{"d_model": 192, "d_shared_expert": 0, "activation": "tanh_gelu", "moe_layers": [1, 2, 3, 4, 5, 6, 7], "normalize_top_k": false, "routed_scale": 1.0, "balance_bias": false, "vocab_size": 8192, "norm_eps": 1e-05, "seq_len": 256, "steps": 4512, "dataset": "wikipedia_en"}
Below are experts of layer 2 (counted from 0) of a mixture-of-experts language model. Rows are named router (the router's row for the expert), up (a neuron's input weights, with its number), down (a neuron's output weights, with its number) and show model dimensions 0-191. Each number is 128 + 32 x the weight over its row's rms, rounded and kept within 0 to 255. Numbers have three digits each.
After each expert's rows: "mostly gets" lists some tokens that are sent to it at least half of the time; "gets" lists some tokens that make up at least twice as much of what it gets as of all text. This comes from a sample of Wikipedia text that the model never trained on. Tokens count by the router's weight.

# expert 35
router:101103160167125149097162143168161223144079189178122058126108089137080087127107159170151070108121140150116116084125129175141174105136117177143168177159124103136131084173114142125152156143116107109107062130125146143121152141053138149078104126126126207131179103071139154160145120152095179169127082164112121115111101127115138143132067087109112150129179118148129188136105155129147181147152123144172147164129035164151087174101099127099149105169146174155139111103153100127113073094128150105127119112177141110112092092169167081147112145091104137102102128112101066105117192154133065069
up0:070164168133112083117106090151086154113130169127108078094112106113079105114057162180191098153107158173123147106134161130110182114170121090109135186108121124166131081157118122151105116132120130132113117112144099113093115145129161181136125079112136113140186147150114134118147201089089106076203112149128122120157135101137207151139200120072146107162154058148134175149123109214158164169128136110152141093133109100064149070140153174116120112172184108101163110190080150176068099099147062129118118073132152145125113126174130117142106093153131160109118067066108114114134120112165116094
down0:050117179085133120062121143130116102173109166118077151120099126122126174104111074147093155118087172076141121107076120145157160098064133138070121103156138164095135160157158143115126117085106139123148066169076094092125084124142065143103138118121164126180092120167171154103181153193187070188085126129153151113148150109180094137143178126193142128139149110137197137128132149126118185123144112151110115150167157151140124150153126080047118119105088185103139132074103177127175113151102137117111150144079058142140080129098110127154122090160162113116177179147148140172103161128090088085
up1:178203101172078138167149180120061137121146144172132126130087076133157092146119143150136131124115059122047197145174125058108093074103117163074130086122102119129110090160114092157120116152142084115128153121162180141138121105136123196125143117170112114057151089161085107107112139151066134095124157050157122124107213140210146215115205144097155106154149190072134145110117144088130131105105144163117128184133131091112174143111103122146121133125094149125140117141178114140135101123090137098126118139132136156135167147123126145167119140144149150112140151174064106140149208132128108132
down1:176155153156095153132145117091180087127178121163103160075200116144136114198101107108095150130112131103132189137109130123147158190176169108104126116153106090097112116086145103087126144101124137109111158205170072139129122090106136061177107113145140096133138086121182139157070152083129109123130151159141179166106108138132110109131126146191143116164155123106166091153117109173138128120098140055155151069120084117140118122159103150096188144104131032085134143138077106139041100099124125152145191100131117134124116141121162149107143159085149145094141094144115088126159032118148211175
up2:110138116174121133147148105174114116136038088117082077104143146182120074084122097109174083100140118132143098123139116144115124167160125106077109092129097104134138139149055125117145145062195115151097144222100124107122154134164146102089132165127193123100108205117083117139138170122133101170140120117112144122103094049138072141105116073100155063151169102130131163095109129119136126154134149129137120104126154104162132148103080148107158117086116157147218136169130171106119171171116105208099142131172139138194127098213167146110144059170095179149157127129131117087169115100125143140
down2:185123138124149208185086145151081113142133079158172148150108110158158142156110077180149092144116141075115104173110154076063153151092153177102154162112145117096100169124118139069096104186072148132109119119136123136078141120186181107141169122124127070131110097089153085112119130094190139134134137188131141135195160133107146140152158113168128090077105129112104097089121186164123125148066093127146096084106126155139087192129161127111127120142125106088080091121076137153162128183103140087149106139124134131081097123160098109125154138156158081078197094071137195087144125140214128139
mostly gets: "í", " Mexico", "ó", "ñ", "án", " Rod"
gets: "o", "a", " de", "á", "é", "í"

# expert 3
router:090067130162078131130161076093141124110142142123175078151133166150114181137060125107159095099097082167100115085170115107185126136165113112158092111200103129184114079169082169104116181143134166108108153173152140158134109152095109107179171126138122112090171088067168147144099187092105126112177107117097104114137105120140134126177142142123181145090107172045168103114135125147104165060083185126137153120132139093134112110193111085111116124083225109080109124067134116131082091089143117138139149175096141190081166130106173098137128113121141100160129173145104116124146138145154085113
up0:121122155175127118104174074131199160125170115077102118126072090143116154105099143072172126187125119170119114147158132141155093163180148122135124142124132164182168117135145097127165181189106117151117148112152062133131113090142104138143142133094081140143136131088172125173118120175217157072100103060175081110154169127143139097089130177124092138179145083163159121133115131183118135082094135138114104168134194141094077110136115133156136087175109163060122156128172202104093191104156128087116152125129119113112215092097144161119173048150090126163103117143128161137149128150094114135
down0:119179134146143186144092173152079145095142126124136155097162094124165133170079116159099114109200156147193126109058149087124088154168101094085147139114142119109096118087159114156184123150175048146117088136117130099072171158155136086086110183110171106174157155117090125110118094158152083179090100173109078210126155138103181081081110151145156119127159088117129117132114167122160094146105170126133098144097085095123097104126177062064128177158105174126146114133078127163136122163099082122078122118134118119208131138139159114142103122134156113118116116113153123166210087115183120100
up1:115137130114131070095136124109187138122143093107146097109152157098164135142139195078132162162147120144125140101075091168181103120142173122137133138041151128161122138178099125155135161178119171174154159123156133112118159128157068170079097145146081131156101081120130167150210157071079081196097165116132106084087126111143095164079135159173125151115131151122120093194121139131137135113162159146045128081083157148152148146109144171080040170134100134079157099188128098148094148086129114092172151163125060134144131164149125125136144138143097163168142092092142125164153067080146157110
down1:125108171102053127086105055122117130146152109081111190132116116150143178112144119098109062069175113158112135116108104060169160071160105121143126156120142086153128128104122112128145103146105109135114174136118107135193132130089172158139069183138149147127142133088157189113166187097095147164163157139156099126112131184156130145092147137145113162073162104102124105127174138095133082097097166169075120208097107157124111110068182170149125038103158195182165160105110115113165125116108070163178127124080141161104107137111101144135172147150103087120120172117104130121070123196146116129
up2:145145091060111119140077148153133115119163084172133131088146137113171208129086060132151133098148070187175083088170161137137129106193132092160121175135084148131175082133098156164168172102122142114106170131162080105094119168140111088157140093114173141149149089191164153123150119158118177111131152147133133107069124146099106173135121119153190144155106104101149126132111127142109195137149131087110104110139104104124163098135144080107085119104148157112105135189153162099097116164113175118140154151078100162062163133072122181106121094182098120166183162207087132133142149118101036113
down2:098165108128167092114139135070139112070118178101108095158133140086115128112187164133123065124133132175115143125050115097079140122107096097130161133188129148119202194149171051115106150142186112209136132149162145144099137096096136139128098148092119141125155175119116106146150165142142168155129127078134099104131135135159133086125123114155115098105174179156113096137082059109085137177131106145211180146120165150138112132121064168116145128148078113123126109083054135149103129137102093113093086230123144080188133133106141156050162134140106121091119154120170171143164096108140106153
mostly gets: " The", "The", " It", " In", " This", " After"
gets: " The", "The", " In", " He", " It", "In"

# expert 26
router:054092170143077105105168172202082054183099175124154120133121163144088157066105089102160074128183167115102104070097069121172105131154141127117108145133141122109129155140131174194109152172070134124112143110097119167085097098141098159142106099104174124101160135115155168052082120116107162178172135167128134137146144116118125168142137126157117150093146127065147134063100146152141115128148137090164145166048118110119161133108082128105098147107140154106099152113096097127128144097141134138047159130118168226127150116155138112149112184134123154185061105107102139103167158122124107080
up0:160112176088152127137064185123143121172115112138141091067094131098133132040061099144120087208135158126122069104125149154194111155168165116141139062125125113142111115154157135106099121083101218153129112145093104149136130130071141239097147153129153083113108140098126099135075107152131138112136150156140154131120100128081143113109113130138126149085080154076091161127133144153120125126145136172139075115074115120146121218142164183124148163150116132158085121149144114142118100137125182158139143127077192180126115152107122113139119179147086101129135112130047189166085193164105122134
down0:087073143091118079130112105130082086134106163091189134131122128113120135129155158164123067120146088151130115137129125114084111166136105187172065140157097111225076171137114062130079118146072116106139112138122140142089142174126056140123076112136133154168138143099090144136196114162127052185154121130115132126142128114168073107129171154082186147122162130160077120136149122111087196139169129137087170166106124131161160196117133104107154114115104101105130130090116074147106144127110134142139135099135141140134139188085088083113074118121119173191114157181174115172178069123197173132
up1:157072122149197110113125142125056116156152094126142103189157144107164099099095134114094160153143185099146133053131124128164140133161122071173073099175125099117119160196112169144131084073114118125132153092070120107128081164099109121143112149141084127139144095157104126101145122121125109138118089132139160105183124135163167174139078148167108142091119151140150188144107119137077156137096107186089120148105155074179090180127087201088096094129130084086096115115103099090140147074174111156119125199210166126129161155179146137160102156097165118114048150103184098112131122175102099143
down1:135171151160127115083142157127164069146127081163100161119041172132129111154114113137130082074105160192154075089098169091130122108161139084149053108147193125090149098217176146173143109168147069125144144122167111160140117120114140181091177132151140145114081164120074089174152128171146149189166188132149091104156116093176112138112122129110084148101143116108092146161156147188075139084092178128146136135082075098158136140152106081123134118070168112104153108140097179173122137153080119131165108150118192099122086147112129120116098097144060118123152127146093113145122120083148078109
up2:139138127099129170105154084155122116161108130115111143087154104081085080140196165127055134179071141148118204137159106119165142152135121166161075167137079151100126109106175136110117088073111148177117141115142106160131124099123110114160115162136073142128162142081066078107173153158131169184091134179127170154110150105113124175132109069115171121085067052103109197156084088114114130143136100140115160110173111117110142104225129124125145099100208135098137126136189130113088154089131133167068142145134130063177163142105163157128111105097132118176144124128145120111118190133134094070
down2:173157127136145105120127133118154090105132113125160089126163121156095082182134102098122204167136108134071117103114123156111163138144167091099149121133161188165195095101128191153113150139077200149118127102162153020099135136084108130144093106114102121155175121115176109114194113067095111110141163157098067093111148156138189169134165124112098088156170139142190164151132125136141122074102210164128183117127105137094080145168079060115110170103168107100095145113120160154119100100121194150156114094077117131127112096161166114148115125093155095116094100130095133057100120175111146109
mostly gets: " Re", " people", " un", " re", " Am", " school"
gets: " un", " over", " Am", "on", " re", " inter"

# expert 14
router:063096132178138139094150138142122113112096139103145105179134183054111114125156157127195113143153128143110133112138117128171130125112090143143154074142095113117066096150126142189074142151109133164162098147129091140128133058119060175132151069154102111084195128125133155085174148151103135096035129113130084104057131136125142143139118148113093126126169115134193154091121084172153166104113108168118160126151042138146071140120123147149154106150106114135069120170096130150122096078148123106142172182093108174091118066143180113159162192173184113129157125127129131157114140168209140172
up0:134094113140144175148161123147137140124148146135133136163135081106142128123169141138164072134105122189135083117115111065105136169133092172143095146165118099116159117098124117153127091109103113106089150103134148171122126114144204112086179202128134153052083135135131134106179056095148122100158110157133107072084106113109141108142135171097148120126128119151127135177110109209190143117148134163180089102115185162106069141173138121146135088128060059136127126081136161200108152094113123053126078112164118148079185101162116183107067201158067099104116130103156085155160130109144171100
down0:111101111134094152087098125152096146142053136127070091083115172110159171143160052098142157116146107092097134158168095109181120160131119114097069188122125131190089157136134172137160135109145114168100127132077192153099088099104131121166169093098180097118158104140136103115133167137109156119082087128103121157160157122164129166114084129110124116186133122152159207184107091112108153203166155099113080070137164130181149119146072163137092093153100090096165172080126129100110102119138065159143122106112187129148084140148134159094181133105163051074171156174103129145152150128100160127
up1:130144144106162123096113103115167113105093163147169132139096076113168099125119127128108103131125140107167130111150122108111089091103172117185129079140090133177137079153155138134108116145138099084145161133166094086136080155110080165083127115109128124132178139160144166098101100109134091120138150207120099127100099094102211099162151135133196172062100085121134108154115090122134190085159103130145179120139115130187102124172180116167138168105163151177133203106124095085096152165062055114163058113073120119072160108166191117132108038125095096113122126112173151111149118115091180170
down1:150169200095130109115138119087144114081160147135133143106071107124144082053106145160086168160135149093158150135135098113177101074137085117123112109110148154125117087148170067135121176156210097065188086109118134116160111148141179161088060143093160092134127184138131137110094102113136125144136182107179150180090113094218089146137143085141141083160067146137111136145170098126149107170121113083105152076077148146159128112142138109152090058142118120165162140118112107155132147137097176141170131127214106095146185106122149070194120126094131129146175160120083101088098099137126147143
up2:083158134068062136136080133131142191108115140146117186202109140104169110127109085128142111155128137156090149173141105119191102094140141147144148083124109109114120071106151175178123117093139125133167139169123121124141107138078144111086129175105147122087132089141160117150110101114083179131132181157169112116182127109129066123164092182087164086137111065107180133117115122110218166140147082099153128133131159132165092216165137033124154158076105108156137143132052123154140115143191161112129108151154105139149161095095090127131151123167115165081083075120103114095172103135192147101
down2:203108113150163102125110113176097111145122150143151109129162167151106166137142122082125113090123081151126098117146168089081138044087136151132104111144177143114117175149082152079100128156110179171128132134116153131170125116157155102135124135106089103108132101151149109141095173177203129121137114108119158108096081164106165115116177124149155195165179155160155106092118140094141123119078079143059116058102100156152117103114096051136123087142136113076146137114140097101209070112170123157196142157128146163084159127132112110060184103141136143037132199128086112194132161141136122098
mostly gets: "x", "z", "ss", "burg", "ux", "zh"
gets: "z", "x", "ter", "im", " to", "ss"

# expert 29
router:075101047160106107109149118137077145179174128143086128162090112072150152089104073130191118153132071147144130092169059182158135152136135086139156146153087108179107132182109091145124143191093116142131139161168123111143121078086085121126170087160112164122099119074115128081153158141113096167116074072087147133134101113175157106101114096131134187150114132123133174143116132118141133065104160118147139126162138070163079155189145136132132148085171130179087129157078129130116147122127125090090147136183118129091135117129198160190105079143095123158115099102121151133203145175179120051
up0:107136143146092151134151124130155178134094134127150160167110121119111126115143084127207146148126159158196119142117149151133108092129114132147065118168165113139084162142154067034104111088084100140121141188122092081143122050127105130074148145127143114159102106123121167183138089097172118101179091114089141174101125037131119175167162168132117107091098082132191144147067145147138203169160123184110108122094130130073150130135154138101139055077126112091169102161135160151083082084112106125104125130171114078127145095163145116155121123078105127114136136084212145188092138166133111117
down0:132178150156149102104084137108117078108108144126133106162194139151146184107065122159106084168190120093072161165090151063170100163169096205151145098109095109072138100095140107138138084152150145129177077144133124120139164096170114146140147098099085178128064166106137115162135175117135072099099152125141125128134138134120067124156117129155157122191106110151116186088124154119067177116128082123097167150150156161113156150142116120094098039124178109124150082192187135166065119117100159148129121113153119137171119086101139116040094168130111161129117167139113170069130138091114115155
up1:133172146144088123120166070171139104165078162147187170138134119125147135121146104085144088164239114184146133093142153179112113120130122157128092157143129118150081139134079153155111111084178116170132126170136067150116084125124135070084081148128112101124117098118119144172061135134089109162129105162126132085120135135183171224148133098147194093090108121214122174143135100122097124108126121127113152110088063105147130071124140071089130171084144085133074177086149118158133144048144086138130121125120117093090219108126157086144109139145143158106132078167130141135159136104155132122
down1:126102145103114142129130166137131134108123137177156176110131123094094130159116092127125127112048176140084128163175147138102148105043124142070053165131095160134124172119079132178141162171142022105131145148127140165156116126140127087100133111133119096084116083117144129077083154123136120159135126057176135053068147148190141104145131123152170094190068141080079075121139114146173134121111197077119196142147142133169141109106094112129133149126110119197170086104142119140093190126159136139159139091214086140126141097141115125145158181117146122132132123126084189093129159162123153105
up2:184113136131115164079075186166134093121183159125065093129131138124126185129142125153093077084081139119127126073121125118130128115127151129161167155111087144126119127158116159108092106032120118180070167075122126120114107108098102087148165145135063154121166113164149132181172141134105162127114115143141124052160127110123149118139127149126142079127148086161136137166119087134073080088159175170154110097130185173212134078134072100039150111141136117133101137167076180142151126152101121166137120146128119121091135180063132085146154091138148194173134121163110073089147155172094142086
down2:103138157131098115186116110146155090149065129094185183128122170128118138142112111106123111146147104153164131176119119190175078018125109150045132124139161110154146147093075074080140144121112120139113142158126106131113089211140161092094153105104128132173086126159128127118155118115125132119039107152152106182142110125136059161086060162154097144153148169145142112172158099133151123161112183106106094153137085148127104110163057087170200125138145164147151158107113082054118153164156119136123111150173196153167122144117087127094156108111122085118088153106085123086124133131171121174
mostly gets: " -", " –", " —", " +", " −", " —;"
gets: " –", " -", " —", "1", " +", " −"

# expert 40
router:128143104106115157125186137141108105118110120076133070145154161123110164072103070107140068184168093141115131081092101099149161091134084149172093154199086135146136144162123159191111163235074097140164099112132122147174110114102107130105138145159138174085127078092153124109149107089079134123103111118108133140084125195140144129118080107103126182161101089140169121114161132162158124068111170117161135117070102156174147107104088086130167105100180156142131176135112088086116082122133113187115110120109185113151129101171136093169111128155136141197140108080117053164164117200132141101
up0:129138072111185140085161242088136144089118123117078154144213094144073116145111079152129147161152134134061127122151182167116123106129132131143101119109156055112133035131173136106130147100151185107137086115088136068160137134157114188096178133110094081138109086125143154123141166170094113088137080115128152126115156095171117180163111119100124141100159183129115123109109150091144111163165165147128112174190192130149128086108109173135111116095090139152145132121154134118101160147090101085150198093110095119151117102131143114111123131121128104143082142116106169142194029171147126164
down0:162132172129103088103109101127151112110146085099152160157119164111091168204100151147127154052102167130154092102155128098144078137175163098089169143084130133147116149141134151129073155118131102134129160088139196121096170139105127113125127108107071138174124150113137116105147116090205190090144157159095084119131199164151156140137104167149166079095126113137117114159064151156050168132078118081086144137087119110106141118182086087121142192139151072076123107121130195153076128071186116153106101138116204152124137146127160108180121111079080176141153111113170152094113137075164136127
up1:159148108150106110146117178080117138091157098163111135099100160130162116144137115167163144146089140142160100094135155130123193108087094098149086173212150117081130109066200134128183077116133038117161176168151117129084166181158090101150141160137138105091093154123171138140117106077149129132102147099061130069102153180084152152165094124123146150118154124184134153123090112100048072059109114158156145114125096115181131171112099072131148133130074099142135149110181102133086172127121175171176142107088132163163114113127139154099136121123127143118117067161100200139113180112162108092
down1:151116141168184158095121147177104106111114135116120098098127129195142104082118192116074112112179126126059174149183119133093123179116166139076136146060110144131138104146063074116106181137117156134110135106121190167163113089106120122137125116097110109179160074117089124097135112204119118114150135150159136185101155083129172174115185105156128117136113115094115089100143133136103107194123097132141096125155151111118074098173137189209128089152124121173081077114139110176146158103129118089092106145182112158099132123177107135189063137135101133121162110163112070113127123167046107185
up2:056097088123136150161129142163166093066137105065180139106136105072102159126197153143081139121121141134103097105152179134165151152121111088112124071182126138055128114118144071115071124125151103137174098119150112084137135082087140138097152159186121135121084151101138164123149084163133090124146160143160145110204139124194143182117069118104160159155114109118176132147137133104095137166097132143120109176109060108064112166145130169123111150119062138149122190149120103147144128188137112159146151106159135186124124143130084193085144111120134063120132178142130228156073137099131140078
down2:116126164159112156163137131122122129167076060203121163136133125127176076148167097140149105073149132127112137066120095086110186079063120176122162155041149135128089100119054102159095185177092069107142144110152183171177120138124120114153112054110123130151149152183135130128117114139093195180108133064138101099107144165117190106114158098160146112131154151131106105182121154164102144121141166118125151109147137138149134129097182115153130113131117111102105102058127118188153141117148129146102135191115083090113118132159142100160124095102177101144129145116095037079124168077146125194
mostly gets: "8", "5", "6", "9", "7", "4"
gets: "9", "8", "5", "6", "1", "7"

# expert 8
router:117170089110130090131111135080080078105134151136042070107161122112094146118157128121149121211176120148083090145074134112133117150207131180128090131191146080134128195129157168114101081148103168140164161100120088187201130134158124186147145102183106181129127051113086174079160142133145129102115139107170088098100111161078093117097117135153156098140139122136166122108113160149102162044127215138124168149119128103118068138102170131167159145122169104112139133100091147102101113124103139127170141155093135157138122130137207126079136139138106130135084145153097120099191145120149090115
up6:125061131100139084167171145119155133119116135146143082065104147110106128187130166088124111062150116087117141184120140146122220101118106117145115130144143146133131115107107133093128113093118107160197174164124111083124110149126157110151137120164125156131110114124101119141032174162152136124156139079105143104115155172083149122091088166115121143112121161106114134177164168039107172128096104149215142100096097072177140152083132123041170113073183143112102178113180136133090149156116053144147154097125162115151145122122172156109122130180105139078170102119165149154146109159092083058
down6:161095086141109116133165126111147130167162124109122133193124103076203128158148122127128078173103139156138108033087120108104112108171150095156117118110081173163166125150109154211118116147148168113139136101101133171125097151146145110087071024143083105185146065086120145140150123184099100100084149095149126123137111116123156114108140101153116108118122129104111108144134081104174108158111105136099128052150173126138127147129139138161121064137166092133091138157165111149093215144109164126149118164153074122155116154127104085128143169097132103231104127190144139134123079145100220129
up7:120165104075149074088096117168105099110122151130066132105098166160115169158143128149166117161132134185088081155114163122140050143157148119126172103066085111085086113146146126108183057117091107080158079113109133116172091056138103205139139220136128105099125080162140141112162111141185119092126103058148147135159110090105155130106102151146129142128144092061177091165111086154114129109136146137153134137085149149099112075158101136129125116154187149096118164126160136188098124092096134150178121102111127156107116126105166111151151176150177180156169141075129104109179132205174138118
down7:131062190125117164157149112081098131115145082154102108125112105170087182111092135121117132112083161150154127168130088068081106093085147125215135117146113166151151148084124046146130148152124085193114167092122084171093115199145129106128141141193089166125114116098138108112093144135100159091138096191072095169178079104152150099116185143109168086111171141109175104173146116045123162155077116154073124146121129167171116152134135159127107118147122128163127114183101132111137121156134138194125152118152077085115138108072115152140144123114094145136076167185080155171118121080115174151
up8:142131126151184111207075133154083171118122108082141108096135094119176154091119101081149177135129021104116082125135104112075109185136053157093118082134117129116123111132150094104115172165135176115092152148165092120138073085079097116114128021138181174087148159174163121196074173147096127175126130141127124131100165147138076154076152179185127136163120134103129142111161184115140099164101161110121138138093120153094151132119181170121132164157091189126107138118126129120103132154141161090133146096157077082125175141189158159158133108139177137100126131109130106133172174122114110152
down8:180158110136084155153110139158108121177093115117171157121122117110111199159113133134091107150122181122074019101100119097160160095123150113151084170100092160089159096180137124103108129085137125134106105137103136082150118171083145112117154190104115153127099122102185096097114133139112149096113133157099155223140066139101140126130102092130165103123116143178152078138101092175065093153109040133127126164210145148176130101171100156178134097096129164115153122193116124175100112078163167129141153127167169144110097099140072088178117153148098152142163100182140137141094147123088082134
mostly gets: "in", "ian", "ine", "ins", "et", "ines"
gets: "in", "ing", "ian", "el", "ine", "et"

# expert 1
router:178141093125079114137132141135114145091128170092063147122112110124108154075079138136128125128148108111089111136132148113150123146179184182143099131156114096115120171135119160162164132138106165072153140185173107176186131096152117088111128066131129151128177152132161159073157151126066225161144128150104081131062138150111144106165106103078154128128099140143178153155157139098153122070064151135158178103126162120116067078094083130101111107115165131201099217178139082154172096096107075099145116112128098125124115115129175147111117074144108144166165145072122116170167089110139093061
up1:126163136162128157123135173054123102130130149043139133146160118119096073159087081083098106138131142116168169107166145132128147163180115136146105105152102164124128112105091150089204143118190155160146109128113098144132117118140138102088182138142126147137107162134133122110089121119106210162068127174166064135210136112111138151143099095115093141145139147093166146142078116153131202185137187122150142165106136131128125086180067037125134096135117102109152095105151144073120140140132115079153104109113158067093188086119177058148164131120119173133077096190113132140077123104186100138
down1:090146152105149109119072175108108139097136152189155084119110140146123154127093104141127092142118108176087087108103124104069114105122083154109147053126085141161148069129123068114081102180144103135163197106109130131140140155086156105126087127144130104118212125125175115114085133190150113148146131077134214126148161156116142094086166165143124090101110104166124118162190134135116143141091120180107143183119156171195151153032105032115118093178162098125138140115085086179151140122124082113115099161191110150173107127128121153128142152098174117148134168059156156127119142107129171104
up2:110211156140121157098145089114152144072149102045119114154161097172134151146121093104149062111132159097113120184153117064104093138140117169164125159139156135108116117102170171149160094158133147074142062211127140183148138139161101094074117140156099102120133138109131080140133146117116142174118200099173141154103107077122073143091100093110182094078125051080165094089152121096174177149157154112153128093136090166075131119210143136124108108126148117162070122060065114109184092116137114134157144158163132137098145141134136187117120153067143103156114118173140133096157151122130113115
down2:116097130153094105056144118155161149174134143189070125099088151115126129144148138193130085089057202109146114099100142151114151117128187089114130107143090117128160117139149088122112140109167143134072183141163161089082096086089160182127125109110128109167123096145138060128113177165117087085123140146083172111190121121132139142153103172135134150167067126132099138149073097154125128097130094149119159127122137094167074165102134093177156152157117123162114147160090192115112090142130129105144140046160196162077111077104111159185139119150101137121116134056219138197116161136126101153
up3:125080143111173118087160195109102153165139165109138098132138071130169062141117114130124154128108132170103107139122100165172173147155174166148067121094128120132170115126118082067121142126146158133161139137123125118174131146107064126109146131135189147077103116140082090031150131110138180040126141134144122118158123154139124159149147149108183053077137144132121122142161134080173102093096119135127123172071082121105145086121099108166122158098238111107114147142142146177070168072110094143171126165107106114129119183119074120168149180088092131122164103169058152151114163154117139172
down3:099112130108125150139096167167128122135154146162167147175236086116172200138120083144099102110167158126131178117149158114104133108153104170083151103077100102117122117139092146139127112153121155086117174135178118132123134150155176140124088172088141133106162080112132117139076115132176122191163091168112160133074141150135163106113096117094079167111121159131127145093123166118153119072109193096115068069098116145167067077121130109165176148102101123129084175134059058137100113129157196125153107124196114109106088145098153126096129158112148145139153116106156107168171053172083054120
mostly gets: "ia", "ly", "ry", "ity", "ent", "io"
gets: "ia", "ly", "ent", "ry", "ian", "ce"

# expert 38
router:158173159181119127132095176162102117154115152087117085180149079167139119096094092092179161100185129134117080148128142158156134108154112129215090201154093086121180109135154172136151092168112093084164149091164094137145083117184110157112137121114114124085178133144141195157107116102098120100105103110086141142106120181142113165155060170047139180103112148086143112129128185155110152122088150153102130093143090173186130165168119127078101139118148200117153164169154170089136121098103154110152119115120173159120089146147092146147145150132083126114195080083098113141105126136075098185
up0:158131171183096177144108132113147155124118144102088137068139149143131121158093089139114120102162140150113144166131082131118201135104085112125107070103126159130090135142172122131153108111115120161143082111118150057161128116140094118129126132082138079102070127107170085122183119175113140141141163102114037123119188107143167046158093113184156124116151174099159139116085157088224095159089156136122143118098138098109135160136094154155176083108180144119122135108111166194196081170126147115136095081113104149208111074132137145131149119075155130103128134170045117164116100132125067175
down0:167141124155133078171095130139132101102136132134121166146107163126151139120085053149108180113159082121136037166138135101125091149137114158150171184081112147141113145136097171085070098104135141135102127104104157183163149108140133109143122161169134104132132116110124162165148197150192109121124108076114147088123109081135170150099129186107160152100086136117160155092158114155156115117142133148061170129131167120168147154114131035101098125114142138103073116125167063124073174152150135150179136144132126132110216166077124142063114152211104073143128096138115106111116050113075177078
up1:139117194153111152134219088131094117140125109126059136177165152110125139074190080141136135174134119153106123124073132147138173116145105096134090162183090104171093074111107103143173160115100123130085122120146068165153074131098122050188131150110165147146121168114109122127172184114199122114109157107077086118156132141166178130139210145102138156150106129067110114124130125106118078138132108193133073095096126154179170098137159143136080143114121192130123155150121107138143156110166155078091086125165167108106120152080099164148070198167163115097138142150064121137155125112165151115
down1:153153107166135092105116108183151119122118128108087095137121099181121154177046090113203111090112157109110092161152110141192120144123101077118094146129194169128151114096091111120126117124133110109116151188088145072132087086142067068118127203050106124109150112136147096160146141140094125111144144111139135156162186101087195098180104167127180150102156106112159158151092133173168088092099123185080150150110137140090098167139134094114098134123098196126092125135111148061138183136180083148098123139103137110170163150117219094155105135144143154144112147060167138086139137095109158135
up2:127105095148115127108173150135147121067125183169123167155209141109132125085140032126151135116137065119138134175121096140099106156168131140209201131144104146107151167137138082139116125078121185097119156104116131171159051070160084155108131098090074107102128118124096142132164132110102127167104091068195163116151074140113118160122197091143098156143127131092116116180154141092149165119149108108151115146117150135145227093148118175112130098119090155150097104128125027123148095134134119107101169125108078126147106115176106097116154162159143120179140157051114104085157125167119132111
down2:130115100100135118129081082116121099093139191131105118120134156133108125143124150124082125078124150146133173161116142115120115151118117173074095140097152119124094123116146166062121110149136081186145153154139186112125166058089109093143163112078138141200147031139159139155229087132119105137115118127086133107170055145145152102133060160101176120121118158065065183127118148127112099108150159131127111107148159131158105206128067089133133152082150178086175120189127136098093126111160169124167086103105166121130190128156148120085170145129114195098144168110166146121124107184092159092
mostly gets: "le", "ar", "r", "b", "g", "ra"
gets: "b", "ar", "r", "le", "g", "re"